Experts of a small language model: 11 layers, a softmax router.
Below are experts of layer 7 (counted from 0) of a mixture-of-experts language model. Rows are named router (the router's row for the expert), gate (a neuron's input weights, with its number), up (a neuron's input weights, with its number), down (a neuron's output weights, with its number) and show model dimensions 0-191. Each number is 128 + 32 x the weight over its row's rms, rounded and kept within 0 to 255. Numbers have three digits each.
Before each expert's rows: "comes after" lists some tokens at least twice as common just before its tokens as in all text. This comes from a sample of Wikipedia text that the model never trained on. Tokens count by the router's weight.

# expert 72
comes after: "1", "2", " of the", " this", " in", " The"
router:125132130091135115149166110122158168225095069076091119177144101106090164124158088145159107059120102090134116143132110147153121152172143122099088156163136143130163135141136134166100078061131084092149119082105129148141111149103113110086106167159130159100132165119099117168118120153148105104126153153117035097198176157132153185175112153081123102160169151092106180156136132044128089178102128108152165094147147147104178070135040170149169105132115124183143177141130053110152058120069168121119127113113136113137139138115117080150054136163147142165153130133152134126147105132122132080
gate0:110150078146167116068145110123099156146149115111171108050104144134104141120100050180110095192128060179147117076100124090103121115185102194085105089115144113163156084142114147158126155116079100093121100141138101099099108133146128155125170096127149142065173131129110105145173102141102182079132123144124101102126145139126171113121098180096124159117109106123120103189000111116105109069142079152185099199134130085143129159144193116150172155086158140163103126150120084134158082123124149126149150128087079156146164124175118153115134091155116084124077148101153139163178146112124180148
up0:120102106132149117169135158081122111151130148168091139169163128164173147111123169114121107050129150114138154145166089134177126121108117085135134153136113046106131169145110112131123148128096143175082113062171175163109138138093115119164105109156060131156093079129150119093075158030147145099114124081141136195086134117175171075112130103149140099100115192158100103115082095159176159151115133153049127124090144118132195137124087059128072129147094144138148095143157149130090131136180115219173074177144111125068105103119150114093142196112145125148166123153116146099112131124103065146
down0:126114081139126129148090135077210143194096098076163120162094151145175131097154069089125093148165168147147133133102069126109080144100131116140086154118110090136092099183075119145123142075074131149087167121131081153143124145130179134158162138162124132105107121166111079118145069142149144180076144160115095167142086133122097138151141141110060123126154096154040182090200151128092106137123092118110141112147154106119098051145091139129099169135146141165146167190181202121106091114073157187117098107159122124109150151167163117135069172152132134120144130123145135112092052107109083092

# expert 22
comes after: " | ", "| ", ") | ", " |", ":", " ("
router:194077188109143135093107131176114191135147098177149193116137117125157145139142135161099135080158166150133122074091166096150107132126092165123143136098147149172165177132136114155171088152113134123118126104104121122102109140145125122150101099123110061130105101162133153094100129097151169116161109198095136133129101049149136097100094183148148104133139180149188176151130121181112190174149100065147047174104169154157116115151133178145142107142096120091160165124137101160126138140090072173188070098146186105179100177110117081160121086094138096194109187135084144119105123158175112099
gate0:128101090121136149092147154084149059060125119148129107070127110170210141092109107054134174145139169137152121103164119104160099046158122121172100091155158187121172098145126091108172151135154095176116123101143145092145145125148144187132152121065156113148142106151129150177105120166136134168153154127129176070200149122080135140021118133150121114102068160200110153114106103131092127130150108155125131161085146165151165138113104101096123137116100092137176117179087131111145149124121121133133156182085162116105084130094086133123174149075054118142159161121057130085140162109110173152
up0:167124092107079184097153136110107074133133124120153106115127163136141160109112152145102151107152118120106168104109122076160124183096180115088124213066121093095107101106091198078168125133169105149150170166068151156126167106126128081115122136098120201079155150135138105100168092103134132137098086081198109164109147130176092119133160117115157125123126104083107100144113107153148161085120128096143133109119055101131125136174111108139140094167179112105156116111172094048126174126122144032113150158146119208138147076115044110154167133144112174119084092101166119131079095128096174153
down0:141099166100081080121082103088156160124107162126164077163108146111134180079124086159106187094105131142150160084194124181083168148107126171162176110129070082153135119153129145143131133085097147074127101103136173111117078153043119130101134141146106134166083110092125107116116137061187111062122127133184118105125119144102112115109102127184103089152145084148107081117192135088145138119130122065099099172150124147151111130079111146112141163144144157093176145056157060162153133145111190144125151180202178116140151143134121176057116155082090167131106098131118096171133118152142151100

# expert 27
comes after: "\n", "0", "\n\n", " |", "3", "| Party"
router:120112142121093145128146061127185085164117135110120101091105153167135107149141066070117092132074134117162104147094096114130139141145148177128095148178136175152107095128129104172094099131184134075060154089161094125084138100149149192166136074130162096130076058144133139058148153129149132145136116122145181116088117168193109089108140138155148206172159170151153140159111108178156166105154149164186177083124087092110123099100093083118105133114195132089185124133066083146105166094147104191145101103112133118161152145156133138136128120066073083123166145133148093113071094149149099113
gate0:151171138161129116139127120159141227098132142092099120090128145084162181155151088095142131119176105108105150176053142122133139078140121065111113109123132161110120150107106130169159065109124108129098066131145113062113125189128139101111129119159063168189146133115165129139163157111110059101112160111098133085213118077154165140190102175156161101114135183187136107111154113037091153149081149104114061180103096156105113134132123149091192131144139146121106136097036158151101116133093148135115132146148162141092073087083099116130139114112162111128133172091114141147142102135097168120
up0:093131119108134114101120144124139159100179169092193126079106084083048167138169119106149114140118107144080118150069147136134130130096078096102160161135113134118100144148095164174118100150074126124100074150168129138103179108176220112153152109202110154100136131186128080097160096157070086114186097155126156118104088116153137128147161138201105164170165141125118116101105104131168112136101109137103175150132123097108166122131175125106127075084170083084118150090096129112049174103096135147100144099131103152103068117129126095080120141157082114160135158045093124144096065092100100082
down0:147100130096106135145140132127105093144151109133140119124145176171133156122131207042161154158113121147114096104114122115061165128170125166036118066142127079158150107135092146130101138077122200134132157159163154136092143062152141088168102102120177083115146125098145141155175110127177153150138046109114187125125119161113100100128168165120115155126067079054132196123063091196099073102147173134097123086152151159090117166109116153112098127148127146088177128167144115094146106152126159050162118127122074056134102125164098133123173127136115115117163128168137132120129083181128139162

# expert 57
comes after: "1", "2", ", ", " (age ", "id", " (aged "
router:120135120154159112161164123142148162047203102107099163101119159117139102088108201154180101108117156102090161087138153107076173100112097166108118157075080046100137184139108104137122164081075198153112118122159139132164077093110147106097099172152159156121089096116099126196138078111053132127104086114059078096183134130154132161113103133109095111162183110092117099165126151090135108129118182115124159134105145143083149151110107160163164130161121102128147157149149137092166085125106178086095116095136108150096134195091137125096076093132169112141112081102130154124150063144139184107
gate1:116088118126151164096141077123123083131135082107133078088132129130160144046060143131080154043100149145121106117159127045092115099220144128120110088105111141155118164134119115131093131157136101158093117085142054132140162136055134086143164140180072113138125152138115080148114179130134163148159190116114171127114158113118119135109107045120140103126179180113068156180134098158064108090141120128141147180136168106147161168083114171134122112120126078078117175174148121136099121164156143166134194134190124097162129121119127163113130112128212122129137108153084135146163091098125170111
up1:094074061143063116187123068128087213144155101127129154170124122137114201125102119115146099127122145097119206153140136103139160147192148149061143115129096108087159107112066122127101134108122160226097143144105065134140226181106087130121118124159121078103100124101153163142165108109145073111097141124099103100121142131103138140093123140084148098143142034074142147114133139108146131109067138063141130144124189130097106113178156120095105147113127114127123176155121141096108125148110166119132120129130124155159112113127182064164113147158132116075163093172163178138151142138101191175
down1:103098102135081123091141162114129030178117125189153177148104104108150149111161130111183182151175126133112170097108144216098106118099123158171105150128158112168109155167148126125147067141158067058083097187109214119146087078122082164141097166165105115175086190165093120159104157141170146117089131124144130113137109062102116119156143134132161140135142152136123121107123124159124145134062122079106179117116168140157062187153087105136133132103110096173104120070146170148095138112072162119147109127137101068108165156140110130111118137132099116173102110131180129132125133070176077169

# expert 69
comes after: " | ", "| ", "; ", "–", "1", "2"
router:166083094085101203097108078133098143095118143215118082072124126065151113155156176157130127120183134119135134179097135145097163100187177142138173139106177147169120117142132108144118092144154130109105116066094120142136189160119179121160106101090118108129106136117153173129122162146132094167161155134119144157052113142180123099172096162047124138161120143124174151137191144082149180093149108102116101111118154145091131130143115104160135127112185059106141157102130078063078138091099124100109143095145179070115105124070089115130165064095123088159165168092153104082155092149127164109
gate0:147129151129177170118078154119147123129170091134137133094087157146106116135065135106129070122176134149131095096174058091114090132145141138110165141091139255172208076079050147169129103156175134161141134170175068092143161130113115173170102123141116162148118213073117199126103127110112106109131099148098145138096163147129090128081127142152125160128154112138112137152159108112176145118160102116150126121115142076152094131112153138102059131198139104065230088154123131136120158102113128117186110117133112117144130108166089128148190133133122095148137155111164163150105116136097143128
up0:090141117141104156109133098076144192147126148075144123160137148117132062093179131140108123169129153187138095125080153161083153165160143123117138095139087092110167118115110075118133082136107139060155184169088135157113153178151133070096149156149102084138156210129102066086147081070118117140111147169112117140156148135101128139075131128135174153152147141114115112162124103072124096190050105099104110120158138145112166083102083143164165214109131107085069093107121155152135108176126127132151105175122067158149055117132120099145091140092073141166144109079157119105066129096101082093
down0:136093089160180138139161176078151090123168123159165101136123152066131084142084174143175084072107163156121085142120110103128153140121132216172115140151155096105151138117083120127124157111155120160120162124161157121189149126117184170138064124147056106092144132105146127095123170076149169134103111137166110163114090123125133135160155162113150135123143080101114082132156163154196167121108101137126105188095097155144179097089107160122133197090097098119089121163168053085116125153130150137152096184135139062114130107094145196168152039144129097122149101107156194101088116079088142144

# expert 77
comes after: "1", "2", " (", " (S", " / (", " (M"
router:157135159154145104138160130089085150104147107055140118079093132074096124104118176131123096137090178078140056139135164100122162101118172176053100061144169140134077065109114116100185155057103131132134155184110150133206149080102118107174126144144118104189106127100068114121168095170094131113099125124068148115161123156133104166109083117149128124192173137109142136113150195104098118171145150108159167158129152151142092108129071160162159135131116124102114094135167128086196077138108103128116143046131115103141217115082141102074130113151145108137112122114111153102163109100171110109
gate0:154183108178122105086060039147158098175159088122119171152095124154154136084100121136132110077100131189108120060122163136158087087095111148103107106087112050099096087107128151160122134122128133104094117144161122124101163092128100140122133113148075134089148135151078135147080088120128124078060044130108107120138140185125130160152146136095067186178131153069128106150086181185133095078184191135128123128051115067078144102151110159121105150042088145127092102134120131105139127156123134100111106089134091147152118140159125074122148151149135157101162110171125127118120099104143071132
up0:111104092140150104098116129069093120139117166117145093106150196137131126110169166169146124086136115135180097163138159154115187117191095086105147129224165117181084105149068126175182145149115087081102139081125154178169086151103104087130087107098145085152141177116192153059103097142146101088152106125107172103138118147072156171118117144114154138107133094199135114085098147159114082126161142109100141168101172099131109152137139146166096066111133169115148077096186136211148124111137121108157146077146094147107131173108165103092168086113160116125102095100099096117137103118127077196
down0:162074125146145088127144176094132111118116096090173088128096131155157132120158137112128139148151182165126082132036146131067143158153195121140181109147132150145154181126128106149133082161153208137088105165116057104145119138141144107124091088116116096149160045134186108156160147144214108166176126126093145154156149155138068136087089124102162134101145116171166123105154125080109158175085096134086098138207171112099096176151167127155146137163057169093114126105143114139126180106106135104147130096139140061141057135083068161182146115111136131124165113109101128097140130110168107162

# expert 1
comes after: "\n", ")", "| ", " |", "\"", " |  |"
router:197089104161137045105161115160116124097119126179148130143137108160185191136132150123072083101129115082112156108106086075087152111172122110116134134056123159114179098160190100147092163113139142141140139092104099124104102077109136096175122131168093073144111137083045134147097155126113152128110153123127134127166172071178137134148173085135202148152108094130145120189162144139155182137145197161124134152116169099148054166201127136145156115120137091085180155159083119170112140090120167139153155105108170128108131121141154092156088087142115129122077106119145069163144120166176158180
gate0:125124123151161119148179184135175141109210094141092106121095134132087147168158111121128059097137115132108100120121106108138167078118123167180241106079105132148130119129129083141106133106157114122169172134081117207208121172098064125150151106125126134111144100149182120130188108114114126117104100096132119158165104101148113110165101167144167148114098105110182131109178137132104139115089188172162066070124203122164109101171210169103143082104147112121134143090147148062131132104164125099100158061108154138137194144136166140138101120127061152083100143114158107152110174123127128130
up0:165085125118080078136147088171102162130139187165136114132117146143202155104096150133146189128117110123123177067122120127084060120182134115125133106077130175069227167198114094166143118172132126115060091114091094071169097134128122125148162121140119118095151177124093124172103087118118133143124098190077125074245166078118072100128200157134125125181159114154124104165139063129174137159092095134092128193148133164125141148137099128137171186161134118150138142139107112113151124138109156123162135120155117114129180103126111137168099174130148136122108127168147125095148155180124133133
down0:111102130152113114119121162099093101097113088131171149125129132101113138123106121151084135048189135125142104157128085124158159085120172193108122122155133126146115129125143095190091133094142125106216124114209107180143105116083120106101114154189125103157106107105108159116119171155101134135150171102112132151140126152136164104197097112149141116114144098124091114023129107101110143059145175120112127103082066140142099132148114166122090116158144115131123131140141166101075107105118135091111175169154166140174042132144189196092146133118168155140130129060191147156142097128125169006

# expert 42
comes after: ".", "\n", ",", "% |", "0", " |"
router:080130134119113134133140153122165063174093102114151095065133103196121147165127121149113162120111195162116121140112139121091115137111093119103092174128147118104114137115167073020157101125115217064151133111123113145092072139126166150156155075072102048114085133156135155160138077110102131118137159114114150151124131105106129061124108078114146142136191129121108154130056111174140137093151168142173176172121155153158089157125095072136089165112145093121091050142098104119143065159174158167141116137095117130121061100150160131107110122088134143076161169152145114081066123120133114095
gate0:153111130062111128149105075059135118155165110144140132140113090162188177189145157185140131183115093060165122129110186191111067192132130134140068143108167119156160094120122145147101094138120127131132124129115144152150109099193102175115120123142163165130173153116085115143088079111118119106140107128207134113053153071136155131176112139096090136156158093073138158153117109192172136116103145153119171140132138159115123143106097134097112115150106112173125151230079115159084072110123152143151134097123093133074154130090163071075121136114136127069074123052122114077119163129113154124
up0:096162162154099075158091194169095149140132172096181125090190146150117118146036100147189109119130114117085165120174057065086147113160112157076164148131111175107095111178094097143148171107107122137136108140118123133130134116090087099116084143113147153146119153135125186112068092125160163149187156138128111142112127099105110135209117105155120112095135103139100141199112150139080102142094124114131077127153154126131043114079129122123137144125111081106171121144162155134101134121154111133102144047124042139083088173168130124108156151135228116159165085128157146130170147137128158167
down0:150144146115146155080148077131131135163160072131131114166085118114134169108149108106051186195195128122135134117168130188133105078157155116087146141181151149107199156139159095155111103113128137105142107140153134136092146211105163212104122142205118154091087096132116108136104032091105145137112145154138135165088138114164177109105101138155088143091089129126081144094130108115153084136113145096050151116104132198138101099135075123177095155144137105120138149112095118106139171166110124139181156119115093101105118069140093118043096126142117134110135080117131144147145097219129155085